Weights of a small mixture-of-experts language model, trained from scratch on English Wikipedia: 2 picks a token.
Below are experts of layer 9 (counted from 0) of a mixture-of-experts language model. Rows are named router (the router's row for the expert), down (a neuron's output weights, with its number) and show model dimensions 0-127. Each number is 500 + 50 x the weight over its row's rms, rounded and kept within 0 to 999. Numbers have three digits each.
After each expert's rows: "comes before" lists some tokens at least twice as common just after its tokens as in all text. This comes from a sample of Wikipedia text that the model never trained on. Tokens count by the router's weight.

# expert 13
router:609626540558515436423505545584480524517477430394504401509467546468502588434477507542591473567477505577476520564523457522437517516579419555485428464538508488468457405614484474542467571453481503529452439417546547470462456509491565483521514539557462433454561525539520496573458573445438494539530539476467534505459494501512455492464526525479554458453512432616434496441540468468580439539481
down0:516533463496484462499548476548472487533474436491460441522582477487555509452450472527480542475533575462487477535505571489441567568632460580439492532426504438514445541521555469525471491511482431477458504547494488542535446570558519425458537464384474544573546525508480524564563523441400523609550461551420534411596498422396433577522520561467523565440524420535499498506418519502462403568454
down1:438599483504490522507539562441461497492448608595497617570551489622431539436479472507454518532536369563496543472517581450462501487525480511465559469519434572443468505482535481500489457589567426483540403553432491542525465554489464564499493523420611496395425496556561513508410498412498488512497470549480511497507531499478550520474495574558576474455449472513558505491564420570525456525495
down2:403529475429474579487464592539466569398498485415560538451410411508460512514455489511478496538447511540515488361407582597476487437524580543466488447530507583537448527474492559474476608487531510590453565524593508605562445526514509502605511447409483468411557456507537549505478499495511452528473477534541449536454511509468504502488433507504528480428489468486403441566504523527543482508556
down3:419469499549470478527472485445447427519529492535527496373565561414512515518476571503454503556398490514550532486538404582567581461528446547457558472506447433417506485484550454483590483483514494465500580430520387489448551510552461475553469409416520527492510496410514556496487520375430547516541541560500566485467417508619519523526534484529506496401455481475518511546493480492422536576582
down4:507427528467499550511433440459487548370518580456497456470487500606495487513502546509580451498487537497514512453508500497541486516477497621466527405498506538495395486575456500462554496567437466520499471473510537409550432530530472517507500611465528504408520492517506483384518527477476567504467479566481481524485485636644549485603506450509514635475520515475559451511493583518548529605442
down5:509517560453513545516484406518457432499514432596524612499532521422556531458577510400523476497488485528583506484489456548453581555445542521503538494446476498543508529531581496467460386437478418461446483555572563389470452496612567428516523494471456445533504511519457486580432515490441459564436443537578495510534514478548455483461523505440406485443454527612492470539442480492382475455449
down6:462526527549471488531515480490502405547449483600534475494522514513503473520471515473438492504549484495412572621473492493544518516558568491500533474548481494513485447391590493407498513475455514543539563483527504480556486563550474476529500530454531419538464477508599475531416617405456555439541489458409550533535442408460463537453523501465556417434468454616418426475421540490501405490378
down7:565427490468530602451442589563488484446531492374495510433459522445506486446530501582434450447513474415580422520519521555538631493431508447467532537467526518467430470588483401451482466441535490570501431534547523449417487474451467494494559522534551491509583479524486500531488460510500497509590466536494433455532445606468467442557543518535483531518548451414489486573565460471528389524598
comes before: " of", ",", ".", " and", " in", " was"

# expert 0
router:556412532546500509434472446558479421560500445569438599478467543484455485447544558596578459529485517533562559528463509490430547444548469559430426456562526591487482464405457482535520453488457427554446480472505556443438501555405530461506605474520487405434570542540401530556468552493481455568560540484458434509453453460523474499448481513438547483420554509523541472450546443444531420563491
down0:565531528487462498512543428449514532528497547476601508459589393518420525404501504547433543486418501479476421385472526481544458533519425530394539565468508531474428548451586495492515536492433378459555503569438431517508539553417559484459503489466426512590561462470527601485471517449427543470571560537424537447503446498446591464487490496484557490464527533489488438492434556527449453509554
down1:541471502500470469478468478506526525486526464522497523482471472541482498473525548584499542318484425509456548520483473470481511506497369458491486485518482488514501472515680526470459589438420498431512482492551527447488471555486507459471547545498503530512466510395482455388487512332295523481511526516544559563515494510512469512531413473499558543476514534497528463515400526459504434543502
down2:481538491440529531501556564502459473450596567543542462503465503489482478420467536558512507569489510528501508372531520474492549498464494585498589566490499455518547532515465449484509491531566455573530596440513446549515548499451550502566443558504582451430453523493547541477503578549558455584480612431509483540381479459437542431415473454426456524574476468460478490572479477551587479337509
down3:504501482474464487570567511455388532603475515372463481493414457517507478446463510525421508632541499469488408490463549540596493526552422450496593476558530525446561570491444499588574521480497473567543496446421497637534481462473610493482472507551483474484521442555455509548507467593534538417493612509569530502494490497484514419466480465550487508552470541554507454434566454477495561504486
down4:518433522511478436433523435479586569543514464533518511501511502517475453511485527594492470349526519541365527528414508466509484473498499512494479494520494464458532485474633579486467533494446498476489473532557439414457522544426546499422562461457489492470491484388486472467481481405336545491508501579489490591540540428471509501456467542470496445471515475519439436571423569402459430467422
down5:515520506491575552509514490509587554495440493483434473487483468425471595466441391429520461467518568528540431396471456553523520528464386489563518516587525425437556448536615467513564521487555546533420406559469496469434484455522433496428465573592505537578507519511489511460449481478397414416489475467482472528436484556488544468517475464565469452426407538472493524556477475545494442570553
down6:606495532569439414467485482396562526521453516509497509522596523599547461556494511521521518540552510552527583604458524449485432517507519520486460462503523541527492556490399612512489523469441464425514581463467520511572405462573597430461491551518488557487516474514435544571505566583518526554500488493553520491481557458552543479451509456431533513590402479519450414561531411446577496417536
down7:450467551519560548494442607625426442517588511498614500551478458472539456580413541509445488544467499443571565415559567478491459484437560481475567512518525525553511533471421585512469512461532472479533489403479549504488497568455520507489484465448481428480451443519475474565570494580540498513479464575595458402536529433466613437538554485401526571554515502442483519519546457564507518440490
comes before: "\n", " The", " He", " In", " It", " This"

# expert 9
router:523653584563477547434534429503504442541449475461503448489448519514440536482566381523528487550473429577581531558503430550441567508455454538483453467581531514504441422513473464551579502642441463516459463551571568458458462527502446482542576489562428439472545546557526477553425420435465526539528560480489504501464517470520489520439470540439514494491592586546457539456506459448469501557502
down0:460530561524405507504463462537487498511464546390518477462457432532474434517382476459503498508465411444587534505444418445395591508570480475414534398532438500523473531417418533506487536461454515463481502431530501557445463499467585503502633553557507475600501499457456509434513529383452474480526508449498541505543477416443482479558454475446541451453528538536403473437468447446515555457476
down1:441539539397493501496555451537492504501498470435530567494496545380496495426527564482474534442506432475615556515511474496510478619490426506507549538614523566467515552546500588472429597588553530491502568509405424514466428512454527544561440517525514529411537424425448441496498497445497470542499508451580474536504567475483522424461421489521454498539526400560483488517473532496513604470392
down2:409529572490512454490536522506496465615487472552508498509501398515401627517412515564476479511508546452501451543436543482393503522510499570565511376478536531544511471468430595523492461565505632530450487558540483525479521526491552411456550539566508500479494520411495466558481562493461481475474456495433475543520501431539434549486495488398536559573489533505529514395521407536541499484624
down3:513531463487564522515464507459481458540540535554446458583553525502503531539544453555467472580464392503471457540457583542536507486546406500495480405485360443441450521415446599494615456522485562460528524457454430546469528569381520514503601457554527454508446522488486529475423436444501575637471474532405500500477530447482427565532546513539509497498524514437541534525482409518501456514445
down4:442511466486496503537518529503575500443421527541505435553499528495544467545532573496507519488517567514611520528533568510563448439575475512531418554526508472434437493477514639574451491526484492490450588519531474424540401446573561440503534532423511515561525519506519457524559511481500511434545555522564468490345516515564412507578532534483494484631438556569410404572551512464530542520472
down5:471494520402615582409406521532541476487543515505515510458509455582577588444484507528502433505551515540496385488619524542489486516565470387514498530528429523522582520400528527518545489486509588584493551475469531559538546514499519566546500510527580494534453506507515434480537524553568515573508555503519416535523553520458603479475427452514433380536396592510485511549502446487468543482487
down6:571467466474480484490486523437553397505562544487429443558568465528452436496499453534556495538542452517433542506395439367474444570470482486509452547555523499548501564519520442526426506406536506525562447505503497573436538445524446574469509480404556537496526499421509493493536386531468565543485502496347503565384450482587520489464501569586526513551549539469484550416449506522474535481547
down7:558537487531570467626468562437483494484523440461514539498457634531495525498467528394542560476472547495399478480448468477476482451471437527548470508547590515436495445592417503558517508473488581575585434541527524460491458495441508446554461460510484462558435432324550524498467536362473504531495500481483464476454459505493534448506494488464522511525448556450549494532358504467464472543553
comes before: " a", " the", " not", " an", " been", " his"

# expert 6
router:536495506510588518458508496576470360534454469465463595429444549480542513525473549498530484544497490612471530526523497498458501512447481541504478440572542571581494459459477433568356451468433495506461454500428582450460464588535490480425523517548456456443562565566446583584478583494447453567529546440453477518480536457531451578444512538433541506468512529616601501492537465461552466524480
down0:560527453557574609439501459491541485469540436511525437493497504491576453461591483446477484523494481449507486580559441412489548508510490576458514510484497525502425450445426594514485422448542531519612491431453499481487390439541494532403398442504494499553559523533549481508535455439481497380474587482523552495481448411514524518535505530524557510399537536455429482431489545495457613554406
down1:564498515442472414590463587586620555553460530460489548466484506515511458474491464443444438529554507534499394468522491536455462461549558558479562457514449542547456543453505435522525594422520464538499528579422419497537401491509394480476505559602490525515493470507491571450526482497506430585510514549521531520528499520389394551468488530492509588491442434488541531628471524509504483604519
down2:528498469505519425517508482464560510478496479428461596444628549461552562434505539456446504514436523491556459523530553554505556504435390544541442488467509557550490582425445563485500507541472578442520536412501445507588499565524562558388492511510391443570478483559509529528520511511482475533493481436542482463475593558440453464503555521411436456535436556400536461383498572578458511510488
down3:450475481486561449525452532485433570489485420502434476502559497462535479537575505430504484584391499587448537537613466544437493544539505521575528431508394556493426449486488553451555588453471517469459575538523517381589497382458533541500528561389537509460495452517489457533497441449464542494436494494498491465519414487533499457444408460486465461586467464431569496531499414473443580496482
down4:509532453476503520503448414499478478514567485561403496548445480589455535606386447545497489459473566386406455514481550427484574471530524566488457535566575542502415488447533455518532483516477459587437427564551472410479444522515506462562580531493604523476536427466448431549455533535504514547528426538512450536611487541497442581546444573469574541514571519527475510468488508498415517476498
down5:560467460548488479497430541473516513455485528459532509523516389444422458529526625406550496560537423508548497518447474415549507548487501560637532456540449518501508429509380483493490486506431502521380420504465491604394519561464538495514447549541484537530507503599503461546490585470493427544548538588559435500463541523501486470485472619501493476477537490451508405543490552548501582554474
down6:449494389475433517581504397522438547505376528468389541527584503503472531486461457571442502503587518457458573421482505430568453542543532489503455549474578477514450434444488467425466505485393413435509420490470472484565417483492460456485477519517446437472457588452461465483422539506489519466447501555470381498457560541529454461518534492508483474482508599503462629491479445475516537517436
down7:460555577495439443503472478525555613454542549531569530530565511465458440535558491523428478559400483517513546479488535458532374516433504398462540510495446454456451517479525505596478617417424491499444516506467528548484390593558545452483515482573556513462499435504521505477524490499468529573459510587563492517481516554599541525486505395508531538451508510496402580574418488400509506504555
comes before: "==", "\n", "The", "===", "In", "="

# expert 21
router:485481529577525483439481488553498466544453443511535526471450596451442549621543454494544455553458458551482543571528457526434537509445430543432471438571515549545444436569463476538546560449470474535466455554461530473432496509358573470519555497518456412454529528570436484548450487451444510568535572529463478612452538417540467571444501580441511416462523516578553455434555443471528533527521
down0:425535507471498497538520476502499422469517463548522479453491432466431543471591448594528475597492500529379558450416459450545613521579400489480469388505516443465558424480644489477519488508530523530478519555492505467460504507505566551468541535581490519552605485412463526519496533483400521490492488545473499520445385562484560432487522431462475372533514444497482531574435480465499487525474
down1:576468519484582513527526488597532506547533510514545587457578440536532375431527450551496561579492487482382539557485474515576488477522373478496497523542540522489489500472615513614538589621479391482557533513490464488441528509508480454506561535552510477475588501478558516561538505503387433497506518520473436495477442489517441507485457513492510510402515477586454462539470442440487616459478
down2:472538525472473495507546438454539444415534470480403539507491519553461628449447529471542495491487456527478552393526445486472508524439584520449408491527477497568449535420520391561531450533495561522437539555463590463435475432457380591527436499560447467494515445460560524486506416483416509459447475522379477530440472557495541453497541557428535538461436565542554519476400473532544466514502
down3:525469465524475448461533467548460450480494498584507436541506483532559525501633438537549512510397492539433432518476519527465518562551578533482502557531512483555524528508435484549476442539529399532416457428511370421487559515560493548548539471490512543439532510622481457568467511565586507541534543532573524497542504470483482545532535498584481400510496444493559476395582470429411615460548
down4:563519507501522447569465480505552491566496561572486548608469373499455572440426466569524498552497490526524531479517552505477422535573456530541509510473446522496515491518531492536502477458507530489485482475511530526435412483463540396392482499504646622553455487440450514440410470380430502467518509505469463471564517541582544484564512447439553514427483467492473578556392516437510399470464
down5:532536427552530559441532554569493533449529546496477499579513522483516596490547536445524475590552442477521490508499425556464557512467565553506528422441505479550470456555499589490506525445501524472651444433491490525468482513464447509456455368463539384471544467433524496481493464571538500518441512447441506568460500532468533441413490474547447504485585372588471587540548470486475450609439
down6:496512541432487487440487517541525522505421486530434456584461481487556479458385499539494423507500568452364460515519558485510562456506540524511412503491457471536517445413449503532484538489507489455466541460485617518484471567501422523574561488451436585505508547480496517494477571468415512462466571524397552434475501550476540507557480458431424433430530576630427498494397503503443390555449
down7:488549488452400526523569549542474486513503464465523447563430571527505545460512491427461480487429548549482512537526536468494480506488488538418458521447480505559434447554574449491453509444399505585470532389509477413480482496466505483488522537522516541471425428345586432438529433417437510491378475559480477463485513482462375498512571495359503580479531540564486503496413468460493508526456
comes before: " |", ":", " 0", "'s", ";", " 1"

# expert 12
router:426477544557569420482549454433497437522464435450416569478461517508552580498543460594533482568496457539566549596477465482460541498492447540441512473566524523418470374468484484553545475448489463540467455455483528489438432509569417445516544525587490472437532522538433456558441530467465462554507572470462447550506441436545442485437524561462537428466548431543491442458564439452406403540553
down0:432514529480464546437491527551569505550499494466484520465555524573511584533562525500522566552481573477519524574505459594539522523563517508504473444537383468449463404467460545517478541525492359505506415539500461525502455528494502499477460481483503603522560511365499584530616580588550596576525462494472577536556549537473442474520560502484508540486452539514616431517497471546439603537525
down1:461551485507514496571476517508530450560483432538554457450553516506436480430426554422472523483478489385513484553501509438552474439505450545534423480456529499579558461499451566540441575475512578511559518564544492465483507461511464520479483398522503559502477534677477505543456466306438488435520489520455500439437519445434420472535493519462510425438497528460476545517597415493561485494555
down2:510479446451473437493507533547451491485482500429579496524422499565576511471544480410506446419490543492531532551483484534481468531370450483584498555466618461547427583503440459481494549484413482515498565454523533446509502462562508485540470518415486510513481411669528446426441476444479522437431428484504461488467554508389503492488480530441592528533459489469462502452557458586513491634480
down3:465492415551473512578476502492522527483577545558556487563565596467489460431480463486496542361563443492514523488519571466466456561419500467497589515586475425579526433510494562453496430486539538500526577527522416556582481489433463440504449524425536585506436507521554453571482505474439443451492470441570489547432571550570394528432495478562521444545536440475506530513469409574574474506477
down4:563565444510541516530515505438546471480499471447477570443501505506495476525404507479600498394523504629445505523507535523382517523549529522436499520463527445504518562461468506416585447556569434568472456477549587436431484499543531468503525499552558583452449511653544505413432420458538508556524456602455491565529474530418452515452505479506437542494469436521517502469404517411449499500535
down5:526559485511458461434491436512451472571517468519534414497530479532507595508540493490504543402529452475454600532449487526473495529525355477482512500513390436550505555519493516442613471493415542466510528504464460397530460443495538504430520531465530454500475503642482542461472511378404483505528461461374579582524500505422437540538538557457511471491464531519444545510490379468472487568473
down6:489583494516516508459536549567433495525557460531470530541533447515440537546504508394503495400570475402561504555418552465525467488463405462539492417514507432570474540479415609583574538513453602469566525553494480432621496511442544519486480442435453469578511476657498557526512512372470470524493602539502494488459543495496493481507506516449502470476489511508473518484516402475478514518404
down7:492436558515537476333546454414514477450437480489416493486450621498514579521475523477426511471521528513544557451466506456444429531612442529426485494469512446593464552500567529523483547498423452497507506417493550476503518539547457496539559615495561441476439527608472514381467498505544533470460446585431495443482487471505528472605447464453441446472443512467497457421549474477486493549456
comes before: " the", " a", " his", " 0", " their", " its"

# expert 7
router:553495565539541496487583480480471562521456439545557485485430531523391544552493461521521478560434461543462550586476462514425523463549481541496460512535585531528463429488486470569538580569460459529432408465452555454443480420356469456500549492600457497479540570571513514569459479450418544561490545482448434501434488436542462421461455542447537603463589505559539497428524461481506489535581
down0:433482517508460553478569481462504513514391579493462492470465568485435539563461507509460515545557545574393463534536433462518493498513390581505578471425390448480494514523576455433440452473509505554441511515543456479483554544495610496466529579532449559506559534495561442457529456511583472422505473529398578493606464550591454479438492532500567509594465502484483600505522508453488580553540
down1:429428476420529528563509584526485486458518497415406514634581496468491497525506553594478423475490457541506488518526598500403538546477484468401487468533411350470520503527608498446479508589412429537511469517564517484546494540405569527526470525504472451504472485381529499436515526539490444573551484487515523550501550529435486559493518524583480461497540458506525525557503522458463405462432
down2:479503459460392524467546490521409498473553444514537526463497496427582610522458518418551534568510488582377594529418558516529489446465358481546494466514459510447475525473549502491462530477523479566407476530495564461557526497430561523433511443546527510433456422538511531537503526545412434543522523561516494541544421464502536429561601499439426503425459518534479426446486511565445430527454
down3:443507492510584463561503393472545440552421422472560530526478523577424465507512515534501387424400462543554420414494550540425511503452434478406434435574505456552460557490461426538516518430519529533539503507555613441515459459463467468508526504480491467542563489566535592481489537512468569515455583499525391460447472518513505490484538426546571448446441489471506486447612461520529493535582
down4:501557492482414477531467484411486482538550498544474544422522463334468532511516438516557570442496503486559550507498486452521458509410648448505512543567507504484415497653499504438475506488592544481537436501608508475488411471497574467483493483541525443448437530568545516495517459516490376545497536456500506443477422546461572445482581495509441537483556440529539460529488571433445463492446
down5:466555481554496530530525562614541495483465444417520508552519495554520528448502460504547493486522486455465508595477580444550468589446468431451591456429427534510411491470553506474561450491546566514526407449442521557459516527484452478553500484562488508530477513392497430530484443450493536595522408436386498606461573488516446520523578411504553451571458395494483567467449494536486490554418
down6:419529543481457560502540417516492544533476584520524534556630533448484480471537493470466530539491473509442500540404486546440530533483442490438573543433496467516531528455599457469560466542488541445506468465455539427512445476515530531435421512451516506462491430476565418508594471637548459512475417478452563487493512489519470438496455467450342471531534593601489532509373493447560549525482
down7:561545432455430456477495494556492473495423510530453513522463523479464505559447457454450563614489497499505478481404547452582555534487411453453515535486380429536496529496648491519551573478511451592472478494466533457489444525449565541507513554475506493470457596351507513509611531563471466473476477487469592456507506550489494437456558597474426451516486541570514413464483436518507547505413
comes before: ")", " |", ".", "–", ";", "°"

# expert 30
router:504553557567487442453537486422462419556435463624512486476486530450535514479589541639537473540462493589451536547548470557447515440421423548484500459540493531462471462559489473546404439456497461522463454467450539442438502569535491463491542491503457450462544528554553448566444579480458437529536545458464549614460513472515464459448464537474526536434486396398529470466518398451503474575436
down0:552572508492517544538526502569477536582536567491669476486513496443513436494496512505559554459494522478523550524471516424463470572497517458481542601432491484405504494567503534576488547519570518492586534548429511418424596486445529515487519507519512437575415399481469505576492555564502602461580553514578393489504550553414570544512532453443464523440532535500491440563549517483453536509427
down1:484471573583452484528415522500545465505568458506533510468526510496427559502512584475465498453474529520459473545448527487500511520490506413608498431461522431495467477494601522479385416471432522553561603483489566540521440497500482466462514526436496559537489465426499513463467493542537428437458462553536474539472463475406491479482543400420431630501463536579593580532484573600476498487632
down2:544434532514480563412417509610564363510482491613442483477477506621445515538494544519486516502552508471437581525498498463541511492474596506559528558449437547503484510514505430557506599441541461515423481539508505484514488581516486509570559431574595432560373562563567507523542459487522473516472458490402481518399506521527454548477522506512537535501564490517480443411545552465424457488475
down3:514580485489534537542597541451564532474522477381541507472535615455437472543528534447444450476494479475532597497478533549540543498566467506457538459523517448507577440418588462502463420408549573480502516602428477509469451516516542483402465547625535490539506503466540456393518463512566477583458433461472535520487559480556538526498527475501507471482352533424481533461531473471562452528592
down4:475574527525511461517483484476509392505455388538606529464415534509456532473522449498532438448442532622476534476522508424554425536418484527514530520535417514457477569451523612511507509512522489543626426552391517455405449459441485417398538405525492536467486403504502495520410561475519511512460542532528523504507531525495599480515570485544435450487477550475473521474477564424519586513483
down5:474494539494422439496566449504431559467469545519439453544477317539536433471505566540594525519556641590512441538485527497540456491544468449491503444489451568520563528565437499502460576552508508519467442387476483456528533492598514535553433548530452422457526503567480480464494488452511458512455548371537579463494441466525542495569536494533567453539509495433582528493516548464570468510540
down6:499454509445529577593512490475524474546556436510521559447545487419473532455457522402539477505504459541513466510497466500404392523426482546500502454457491409468495470482617533615423503376598523496544564508487518437501474384472489422488568502545517475490546486429474548503481547569592500501456491448501470490435488473517645505448505395399472545513466497470418491522498526491523435504574
down7:477560467449405511468554467564473528500419509462478475520507497492548571442492461514476527448518519511502498465501491529560458524489434524461419460491552554526477492446479510595614563458538592544538483577533378465426536559532486458544423551372515463469447576528464639552457616494433562496560498507466454533472540523447580578471425569515515608489531427472546544539510473447532473526497
comes before: " of", ".", " in", " and", " for", " to"

# expert 4
router:531546558502505562420464426556502529543487454414528447411426526508431541588526544505522494567478478529456547564501506507442573445476419554515439456564547574476488446391469472541387523593464402540455451533502560431445449494478419436506524509511489445478523545531508410538469597452437484590559571508440559554463470423546503502458473554491529402458536508444554503453557491463523537552487
down0:513431436453518636510483458585542464459527457501507530432457513465532517521459475474465474488517477509563505487571474463543502513550491503491552367536535437544494532543555459548499550454518502466555502479477481491349513519523497495451482468513464552511435471447500484386512455484565482480511473469500465454589519521550583570421659546636508496439439578395526541578551504581482546564460
down1:504526504483547522508526485500545439537582536590480531506465567515519483459444575527594464518529407471520519469488527534505504465539402413559548520530368485558475566499668554481521458425399516428520529474492534415540433435525546538468475515490523515413487471465452526520497482460558529428488561556485530546500381507512488454535513466461463448410487494550419479465417381466579477566469
down2:538475515506465518590649560597444608462461468505454509468512556551465521466543436448548559539560378490512436504455531483556493522554508458461459468506575409489493531460594408530462495514414458531490533469460489454476580517542536415535545452600401509469557485616540483428577482518505383471519464505438551536547539470444458497550472536473542512496498575488420504493533491502479467495434
down3:474507589581486517484507582575528499501464499463533432483434482547550617380497559427487500462523570528512466526512512564495489565481577572503466491497517501514533450582498595492557562593516445468519528583448531512428543507617452433477475480448545407483529535572530568457508441564413570516552426492509395581474530576521572518443492472486520560487560486506461455499556446510442517407543
down4:409488463474579525452501475519676395483455501499437561528415499521504497420527522599537547551391433482536543592476517468495529494573541455458531491597525488515471546539649553457497485535551480591448473471453524483516543454470442460530512456494529485562446526492568485515440522462486485528526536493448506544484520481512435529453499447417550437532532488491467495443499478496500445639627
down5:529530486532487522582487446535477447584526600527501463479446489536405578496417456509555457509451461534459473479534565413544569522441452415462533473557499531476526499417595520558446493430502566435475516585406540516435503498542528498418431496499513581507455626555491486540447478524611520436486483571450475520485527484446447499523574527451447542541573600473488570518532385525544522442467
down6:463534436505429528565510473510495564457377500423504484490444523563547554508575458582412591501493504552462524496514496481582508468507457511465478463531511570470481549475533616511558567455457521467432499488507497513543496514498432522498537516482567507553531436466550472462505520489519452527591501454423548536564557474458567449557402461593505511532422553396486436383441540564404610586550
down7:544516526540531428452571563508494638524499430557520497484550406389447391507551521442501517507544548500523450427461477487460523470484455518467436494557520541456423482474439549506455571559529458562475438448502500596510452446431407598504595360492538570561491499510512407551497532537475473482496488612564475554545491513422453443536482533477576519487511515590516427532489474531509523494471
comes before: " |", ",", " (", ";", ":", " –"

# expert 27
router:500537554528340502447586467511476482475470443580496586466439547460478558521520550546525501560469461563459509562431458470438525537581455535435470445550544518516430417447486418540432451486465484523452456518491596469438488461579523457520530479563416446466552536529389480558428497454465528556522534439455490558424497446496488466460443517447534416435534515493577448448553460460520392549540
down0:513456507503344404466499549472502443510532512536495504495517499527491463518534534517478511552542527539569479560492547593447597520555540483563541523491576490431446600513509473483437546504491507472577524473465441584527467475419550581415440501436435473474470408476563523578445468528576439475623504460472529487524538531589493530540538394422550472440523376549473484572454470523445475458537
down1:531402500467514510431471544452518473482576544570453486511477411446511457478431510482477507558471505525513548508525409571481532623506527545537546553513467508515529463443565522579472415511458526527506569495410463562498553616568474496476472604458548551577497490553480532535530519468489480557559515486414478445536485505481497476455485489485478509577506418626541483660376461563588450470478
down2:552551537491603513478413458438490425505479578443490460526470472582452527535551491525484538452524542478574422578514510499580585464436492573536492456554536521566500443458620397540489525589426469459578595520426561482552443568461521577478514543499499531489449508488445451438494519444486390451537451444436575496487441470528542559514460466464582464458525491522401557513451552485570493464502
down3:475528540538498501490542542521448502510494549534519418481490526458414637488406490508487492545492591473531520558452491501515507408526459532495460547388461586516528457454580556515543531523383452465590500507488434526569428492454494455548559467462539503527460599520427487452521466548515565396512526478431473521520425431415505569458530511528622451454490527521449560481507417447536449527628
down4:481387559560496454497552514583438526518556427508507533468429508588540554454603449464404517440428528531479498415461528560498479449540390459538559479470420445529525566518650464508475515516506495490521504519452510541519444502523487572454502548485508491560539522544570539432496456406447423439555510548476555514542495545557550499465566564460482440558516517493584516509333493488439522498491
down5:415472587369538470486470508427588445470462468543420553457424467493484584546447448411558479452516438519525461513496543430531487551483444472460506478510406486577486524482550485578517513470480549495547563534530582520420595467569491438441512498593456413460392579525448538503508484516513493629467442568497507551471561515519492534569484450555536565447405475553521438468536502541521493478490
down6:586513523552461460513500480441425530582518478463504546479452507556570577435451462391474465441511480518571521411460479554447460522442414471499487505493545392509531527439527446520538468506394463511590512492501550538523422477432493404552470523573570482530483458612452532386493500472388514581478518489497446522507518457538564486402517588483470501457483502510468537589396484419467500451447
down7:527556467476539558452583496483516404499429540432522378454532566569475534457449479438562546481522466541503488463515483566553511483541447557455468480572449444507392508464578505480493561468455510489480423541579553462535440493506508428601607496465451531542481524518471409432520526459548507521485458385420519438501490460497490418518490453540628425437465601455563512469475444476507458580480
comes before: "\n", "-", "|", " (", " ", " is"

# expert 3
router:502494522536469486406505477529498409535455449514534491485445562493409524534570446575543419557461474537623528532632445539423543487464453550507481482546526515419469439463465460552451488458441481541460462459372572479459480515502458462503543542514471398486541524591412481542428511452487509577530575455456510537443406459495464553452452521466547522454549477629553463448515468478524565533565
down0:451557519536499589553441497540535424424496473576505542410543582496466503478392483453534495551507501509528501566486509529537494560540590533474585474580367561504453497561617473591474558523566596589491474482534570499445466442503457507498495498475561529533574423580486452458449501449524503406543540469394462484543541522454552474474400542530516510491470452556583539491449507414507497521475
down1:494593607479529442526463511580478444523457541492568541536363446566576524542540484416579533549587522458519469598543520525412497402459563456513564478593581532457505509500588506528460487572546530555520471553544622509474439511415498541487458454467509527459529550507398466521588483556474477419525514545472487529482549540620527502470496485481585523430463487553461496498465494521554486493487
down2:494533423554588456505466478495578472434499382540444575511554573435422506453558504486456479572531449457450419524452531494506542549512515555523445422467467569514459481481501367592539467419556494489544541440531447475478522497517482577437477423536459421540529545510496480414538521512493553392474419495497494558524525480438471448428525552441513498385424525417568507462488541523511413552456
down3:501511458481470496479534541481454493461572577494492535422470370471564426468530530463583499498446509448519468546474435456478522500617496434437378460474465553523502546484469509471517489487510442462453507535556460567493514538455568594495523615445446576478455526493467506538541451528551541523526508541625605457465482512513508563502477455387459582575500538533480407515480570387433501485402
down4:520527480558519462466526553546568563454551422442494447466547551479474534458447592488474545508582578465433537522345543518583494560508496544500467469362461399559522442450578517524503456444439583448457499515534478460489474467507547571442590599519533540500542529569508547493538496431445551478536528467447512549448490435569473532416534413460448449553499514547531508560413532508437509511466
down5:523465607601436507518493473471598483373522446483535479470492477550603481378478431451450501505555552513509553472523472440533467471448550608478532503423579622513505445545521510503469544443459488478460496521500456449443470542587516519585533546434494512508481482548436561523622440511562523504578444514482588498481538426596501405505529507490546512539477481609479507497536460506570538475458
down6:635527634475392509512456508507500509509508538569598439448511565511526545410473566490501501538441442542506434566538610605540440476542441517487494573485545563503543484422487521498432454546435438501514471508569418420496495502511481488555396535456550475486524521490581608569553514438505465437517535473498504512493626436494558477465500466479488534520475471554464426541474529571544492570487
down7:526540522405584405583474564487495458415553528449497482358509570567564552508596532542482479496494471473581526439531536507500537508520565584484454473491401563544562423420471500495503474497483557514437498570605454490407469514439469491506470444477474538484451580462512650523496441494532444601503494433511566488482519489477553440499573599475499552475524472512510518479548425474501511540557
comes before: "-", "\n", "|", "=", " •", " Born"